python train.py --d_shared_expert=0 --moe_layers=[1, 2, 3, 4, 5, 6, 7] --routed_scale=1.0 --router_z_loss=0.0001 --norm="rmsnorm" --norm_eps=1e-05 --tie_embeddings=false --lr=0.00263 --beta1=0.95 --beta2=0.99 --seq_len=512
Below are experts of layer 3 (counted from 0) of a mixture-of-experts language model. Rows are named router (the router's row for the expert), gate (a neuron's input weights, with its number), up (a neuron's input weights, with its number) and show model dimensions 0-255. Each number is 128 + 32 x the weight over its row's rms, rounded and kept within 0 to 255. Numbers have three digits each.
After each expert's rows: a language model's description of what the expert responds to; "mostly gets" lists some tokens that are sent to it at least half of the time. This comes from a sample of Wikipedia text that the model never trained on.

# expert 58
router:170167159122088069156117116149096175073130116164118102128104154128132093074118168119121093143098135127100123186110101079113096156153181107116111099161150154088113133084119129173075146168076139162111076153210124068101099114133092131155107118095108115136153163125184065112143166127166135107080099192100087165138093153126178146115109164161129129097112160136129141124125155114195095105105112203097099039120124125122111159160099159132128124145155145133119156125129094130120117071124144140180162141090107122081075113152180169138136173133142063101120214121087139134148126123182101142126136088143137101074150132091150122071131143129149110172159118169152124131138122199089165123087103143137130104103142162055088135175149104060094138129125239150173116141144167172211147142127076
gate0:128120190109034128126160101149088164155136144132130083112130145117117128139133130177114102141160138158133129082047114129086132162132129051115128138088223180119139255087132067133198129137123140128118230151147151165141130138126137124136141108164123098181135042115137112084140110121098135124118145146135139121118176135099110115141147156143113155117122120130124109132137168159126121113124183182110122145124150171071100098188107196128204131132117204117090134187130067078106133135189113138147104155125112130121167154097115135113161097146160113124129158174125178107125144126133127126145142068175193097104116120127063146133138017137106087118125142144101093130159128127127133133122129086097139149134127145127119126089090101130105104139128055092093145134147134165144161138079037
up0:108199119069155151136122156128150149170108139134060068140146125130128077174127128087146121177124129128169143122154097108130081084135172051117127096126111139166158096142145134160187131126087099063139146127074188117113179139110136145139089147071098155134180126130125070126093128130161177100169138131128078102148131124129124128092049123139144144121125063181141102126120132095159134130171131164129139095094104124218180060120208133132123131087156135140116128145072121213136131133186096133122112031096116176131127107074134129161143214112049111127124185177111130119108117094128084138126122114139092125130159071114196096120116133126158098144149176131130166125068156164115092135117126157127128188129114079144129085175117202144109148132116127126146058113121101136143147195160125
What it handles: Digit pieces after decimal points or commas in measurements, percentages and tables, plus unit tokens like cm, kg, %, miles.
mostly gets: " cm", " %", "%", " Votes", " pm", " kg"

# expert 46
router:169135174126156123146064155091106146080127125213131115114134196136147061096166100091189166111108102171109098127093107103137097193189116158109119138176143164105095087119121093114104139132141173107103136148161087138165092101103110168105146103133158138135082039102139105109239164131137147143085111183124122172147097163093115135129096117114090127102196137085181145108165139117167135143157093133115086145097114119169103173202107127084143145141154067136144128141100102118113131094138095180184148142123170130078154127102134102125146134115141123095153091120125177113096115127146094136053111126098101127077202136093137044084172149138172123112207131147146159176135072188104127135131099144155109072101087110107171122122146112076149110103144082129156114095119111085101105110157079
gate0:142110099160143000098124192129197098149131107103146090071150100126112161127144193131127133186106078152157196133170110130137103117127130083131130098150143095159079157103136135138146111161140124100100142120123138097100160078122237091137128131123136132144099125150155056127088085143159122068151133133175088161135156083147135113146137185119103131128129119138207151095057128145136128131164135183127110120163112109124159194077127141105131167110093138133126115143162103144134142111119107164082130120176159106110136231103132127157048128131114127099113107188142128122127115129086101124124141104131108171121136127176144133147125101156191127119117121115127140135117137126131102150138133125052128135037073127126133130110132083117099100132130246105143168131132129194076139135145041
up0:126142136193119121186125105125101167127086152123128158134134133073124081094132109163095128117190124153104073136145150129135168143071135201152062133129131184111127145124153143125126111144128109145125128125084168092174129127073012108131123097121135115139115173128123127128144128132152180153186158132141129110112091183096133126134127118108129212128135120121129132129124086128122111150116146126069083119121130139086138075138127158172133118106125120132140121128129131046131119157099118057129103103109130130124134082097127134103175084129142158117106149197104052062123109109133126102186116134124127127105181210127074116192092128051126137126136149059099042209116119123091142136120112128103104143155135128011114166135142131137193064210136105170125132120115148139135111165036181
What it handles: Space-preceded integers in scores, dates, districts and table cells, such as 4–2, May 6, District 32, and number words six, seven.
mostly gets: " six", " seven", " 19", " four", " 29", " 21"

# expert 43
router:172184150134113102151080173128077171090159104183136085127114145118137123105152169121141118159097117127094139200139149086124109125133133152136112094132156171084138122140167107126086190135149074122108126124150077121109128124157105155109101106148127126154097057158130071140163105163169113207127097199130159154157067197090183073187081143130093082046164174118161162117126140128216146131111129103133059132125148140141097131148086138112164152090115126142154166138136113157175145152187184166149149109112205134109093127164175141111130138144088154125134094095090141115164176147134109110149120122137120088144148125142115080159140159148146076167169116067174197152115091190088119134063170146185114116164176157104188106154175151123142128111153152099138169145147161048125124137120109
gate0:166134143147167126062117163104120150105094132192087108127088030130101121152122154186138070113138142148135129131134105127188176127115172086100171133127134190070128119101147143118084128018112094120145112112053127129102107137129120122078121128136131097108161102129123117133127137125159113142125111128159173127191183129130155143083137098176041080107142138042123111135183124113096134109082138150130065140150172141124119119024124130106128122151130076216127123118164122102059192138132159126138137121118163135115128067147128123086108165128134127118091187086157134102104128132098158123142112125127135132126134141129152080096123123141095116177177090184167130121125213135149051143129135162131127135160216126224177122138121141092142139105080127175141109116083095096152111159141135
up0:147126131112141153127128129124130163164136168113112111136127173128127148131115208165071126056041116097097118129143108088159137129192136108214159150128128115093153088187076126124096142066162134150128080127129127157126158169119124138000062130135130168136126088126109106131226156134141154104136128109113124179131153186096147148132189115143095128110165151064129107130150103129108154145123136097118114201126104227140123157156165123155127144134168063101135129079107119118091141189129110152156127065129187117165189119149138163128134129183136126132143141122109128113131107131099133125183103122145133127101126128141121060150130070163236125163139127128139150138107128154162127151130115130135080111186224123207127113127161109107132130111114129202128150130129074118121147110134179
What it handles: Later capital letters inside uppercase codes in sports tables and abbreviations, such as AR(G), V(EN), KA(Z), OEC(D), CY(P).
mostly gets: " BRA", "SA", "BC", " FRA", "MA", "OR"

# expert 6
router:154132140146095011161096161114118182069145077175133078084160169152142123064123131145185089166098109157100093120074140114110078184132151090116112138164155171113098093097167146135135132127138160170089120169204124152131120093144103176144158087130123059175088130088167092086177121174167114125072077194130146144163079145085094113146122170109122160063183148109188196161152100169194137140109090156105112140137170138127086113131136126089172155113148094123131130098135166110168139106156176146173186120123125116099142164137135111129136111155138115158126151094123169096124074130170120160084143095103133119159117131131127107135151129094122114097207129167192166127100102148067084147121104129152165144084148100108127155180151169139109125115158109099154121134173127127205180140117086
gate0:137157080161077060153172184130117117154130131129120147088128122136087127126187128127140106130155128118142128144138097127124125127046185136145108148115117124063135104098121126075093127128133116180121133215143126130127130078132157112133125119116103143121218094107139105152145157138125084097124130163185080162166128102046072119138105127125128133089134096124097097124132120046069144093132155140127075147090137140167134131099150188138124119127096255128123103130140176132137122136117217112132124098121096068163122164135170116132124127074097133120094176150120197116134161168130129125181178124087134106093016129113107136115101138139097111128090126084190143139128255138155092118109159068121174126136115144135113135134117119058117070086114142093115164123128129125119161176104136
up0:196132096132171015125132197163135160171114119154126093099129147158091115105141097171185075124114119109164161140162096123128212138131193119130114116255112182119129088058108114121087135130142177130128113232149105105125117122105110121120133127145125126138177135128132119086126157132114163148110127144169129135200139119099178226137136117135089113132135152123096125130123101115131127121127148135149061132076134111114126126130128196128190161129142178154135191110124178144094131039110160117131102141085129123129111142111132100099159126126141126130155133147087117045129145132143138149131198169102168078078130082126116128133121145130051134138138142042169126132107193140176129127172139162161184137132127159088113123141128166092156132117110131133075122100147102135131204099110113
What it handles: Number tokens and digit pieces inside table cells, climate figures, coordinates and sports statistics, e.g. 37 in (37.2), 31, 0.
mostly gets: "54", " 61", " 58", "57", " 32", " 48"

# expert 36
router:164199182102172131096119132152100103049086135192060125159149136131166170075151144076180114142156089123133095161151124184110136161144085176116131147160165150113093108085177148121114160156117134055120133174155058123105127136173133147122090084119120069102094107158110077172123129154173120114135077159111132152085110127098166100114099174097113139102207153098144147097139129104151169128115135142067098168118167144113138123160094130093127125084149100111135118177202121139137125127155139129143155123116115107105123119113135111133156102097147132105158130067104187050173073080154127131088168127094088103134150101073131018120145126102096106121112122141136143161194189087101132142134120060136087083094129134089131131123105130071144117130129124102137095174107166103107239146155103
gate0:127106155093129104141206114128043066074080124149091123197175151116127187110119110143131109122123114125120159141131121184087146121173140146128098196162062075131130126078092089109142111119109124151131160130120089068073075096156130165106143084104124107158111155114092021147126138153128110103112136139125110129128150142164153132141050141126048168124172134142143158141095069119087158148119128127094158079119131129082063124092163118188093178106118137120122087136142097165128134139124141135082103143127172138146103116139131213096142126120231122118105160173054124130150086133051123108066136114096027127113116153082177062161129128160120055138129120137132153119149160119124093117102124142128125084173102127110116141125132122153183123136161118129125205102131145136088145128156129
up0:062103100099124134141129097125142139147115136135148162009152132119115131130132133132129174099132123142118127134098186114129115185138197127176151126090138157128135079063244041153159126108174233106163099118135155138146116032117129103138107141159150092095141079091149126127129110068157155151115139080131160149126188123155151129189137130108106121130043124126130121180176148099159128129110134076127099140178124214120128101121099127153126160126146075109075128128143117129128063132118108100146142128098119082115132137123168137148131135133133140135161125100151119133091171127123094129207104130127159081110121129118076117131106156145157162117109108120105136145107000166091130091193084131128129159071141143127185163206098142128127076128147156131129106117099095128118148073158142
What it handles: Middle or final pieces of words, often in section headings and infobox labels, e.g. Go-als corers, Ch-ess career, Pal-est-ine, See, MF.
mostly gets: "See", " Match", " Notable", "Track", " MF", " tack"

# expert 26
router:174144147090131127129060152112108105135138082135137076116153146158161133113146113099146126092090145181120057209067107103150075150152115138098108132094143157115089076116138112123077143139125128129133131144158165136120118110115142149132132111133161164190081139127149125121151111143160145183124067146088122200137094129061142107156061134075140154094138150109177114154135144157190108074152107116064110139092089094233063185146125167089161163083116125150129078121078146104097138127107163216198151110111108133076131091090156147111186153107125091148169127125133141112117114145165107104102134098117102066103163125107159127040124164139145137119242131135126148195127134149110103151150071122174121087083141149069133189159108112127160139154161117123158145130147126131161147083145118
gate0:184127102106160125146118114082131140141171111104147090144100220143123128182083171103133126129115135157119117127145124129151129132173109128122200123074255157158130136131111153193142188110122128114128131124118173112131130106112106127241150129135110140125141140126173197098151130077127137128124071129122133166116129092129140128125078124185114049137188144128143148082152135144171131185130132124140107098100106094135124135163146114085145079075128113140126183136100133142175133123120133144127124140107123111211130124144137130132131138141105187129176193132148136050133120116141160092106115150179025156141092145131102129099141235143108158138118130155131127159114071020129155136136117088141122091088118113139120113145096182140147227149129136127126164140184158055140121171103126
up0:100121126106114142126057149113094120155187038139148105142128176151160142130143169099133127119122162168132128161113119161138202103133137139158114111128193114133146103143081142103169111160132151124160131117099166118138129167056197155168161120130149154130094181124130141119206131130251125091149133140121127165173120137124093136136128132117128156133137114139093073130173128113248191175146125189105062134068131136159145091145133127128131129093128102143132127146063147137188144204120126182135134129102115149210125134068151131174145127139063119119130157150112078064100119135135171238127117139124124130091110139114110126148093122136178133065123130146149185187147149134139068088147126120129134127073152115079161107096130148125102201113127104136141151118181084137171111101148113
What it handles: Multi-digit and single-digit numbers starting a table cell or following a colon, such as page ranges, vote counts, heights, dates.
mostly gets: " 33", " 34", " 19", " 55", " 44", " 43"

# expert 45
router:121116172116112091108102120098141135051118099155084133094150105154130147107098126092132172122194117160109080173049127107083111139148097127119153156121146109147110136125135136123069152119113099125171069161129173083130137106089109132086106054143096095105131146150157075113153156128168208135138109147129159104132079122108137126159121181116104175070121145075156087143134122125121107105119135150126127042126135116111122135120083205104088096131103102099149094131154132113094168163147136137113162199172099144166150084086142181110075107090108171099121212095113198083087134143153092106127141144016183113152093127130157076052098115114122101164124150100137145113127165095076172120091111092144108160096122173066155198126097134124120074135132135096158157191133141132199134154145088
gate0:132134121037139117107152061092120164129132139125144131128123132132174129112210124122125079124127124142127137137025131104157111087133101171131176132118129100140092072225112070139128072156152122122149079128092131136167133120072152110127127124144176127136116112149090113100065130166083128164191116115117166105201133142082148125119102166166124109166195150083154126135130133086110105123095124087158152137141173153112104136111128156096100175130193114129037156091120097117128122121128117217083191142125140128186141119140114179081108212126136157133190151136127125117098056129153147140128153131123134105064158184109095128110128084115160091156100180094105147129053186153125100116102121128109105123110141203130131217108153145127124091129111149126164128166126131124093132213147116
up0:100125125131179154105074125152116132124056048116153093127113144130029127158157134145155083128130130159084119130122145129175120009114123126115121071165137060171118154146131121136088129140174119128125134152132188158130113082124084121180123130124132113077127126149127173139143135129109142164187125120176104131109130126126158156147151187176117126129115130135105125093118138127106093127121246168162116084078127119000073120128109138139105210132172136162127133144129053135129128102097130201095091149155129153139052162136121117103116132135091128126061181034121145132127086098129125117113052131141149128130158151167128118169212140153124124136121112139042145121113159121107131094132123131153136104160132166135196155125125173149127076171114114108133154134160156108128148122118154
What it handles: Pipes, equals signs, slashes, colons, and dashes in table markup, headings, and coordinates, such as Date | Time | Opponent, or 41°23′N / 41.383.
mostly gets: " Votes", " Candidate", " Apps", " Date", " %", "Scientific"

# expert 33
router:112136173098052097088103170120088105028103097140106102095141155103164087048139149144178163142129141141128114188122121174104127183128114121168131135122148155121119126085117078142141145144092156122080084146158124127079131109128132109144120114083091095110136140085168075151156146165166176137085092167090144134129071166147136111153096160155103154075149170109113093143109120081172098096116130173155119089138151142066065140153095166089110139117082073154156070160197112115189150107147149095179180116101098156094138101074106135152069146082130074099120145114117161065143085145117111125110124119060169100125125096084118131125153131134114133122147145149194178132151128141095112141114121140144136115114141152049152210161120131157124116095114158119145139219097187148158092164120050
gate0:241152118118121144100099132114075135143151119124138047062132137132129124140139119113168134129136167117153128141224165139107124211136119172109120152164149130132125137145145164085135127196129192128115107121117147128125125105129093130104128207100141166138144122130129212120115117138114078173160108166062151092202125113122084098107114133106120127066120105106121101110119143173147092136111129249136134097093152027129125105102127119111105129131054154126090107127106116174131134156130145138203127166162092140124088131137131118133144197060146127130180127113108123135135122147109127050139125138125156132137125129128111229127147165121094049129130139128119122036144172159121103091137126122136236100109112134151112107138144117072064139067089143115129115128146140153132122138118134
up0:141147149081123110126116127112081124154192141120163130145192177118116115163117125137124125139130156098139124140123128122114166106126062159121201129140132127128110124171192095062133141225089136130138154128044171105119116166129133127133105134122140114079081116146152138103171038056129126104143138103128124123213135071151170121127143118159116119130143103119037014147195162136134148109129069137148161090115162126107134087126072078111109112105163241179058127148109184149149125119122151132123125139108098195123127126197130127135132126105123131103128097064124137073114115060124126088103133128130145134128105103148198110140126118137090150175125113150127042130088127113100119191164123147091144169130048141143161138124131137128136167126134210122113168129124149092115121128133111
What it handles: Column headers and cells in sports and election tables, such as Votes, Candidate, Apps, Broad jump, Hometown, %, L, and dash rows.
mostly gets: " Votes", " Candidate", " Apps", " %", " FW", " MF"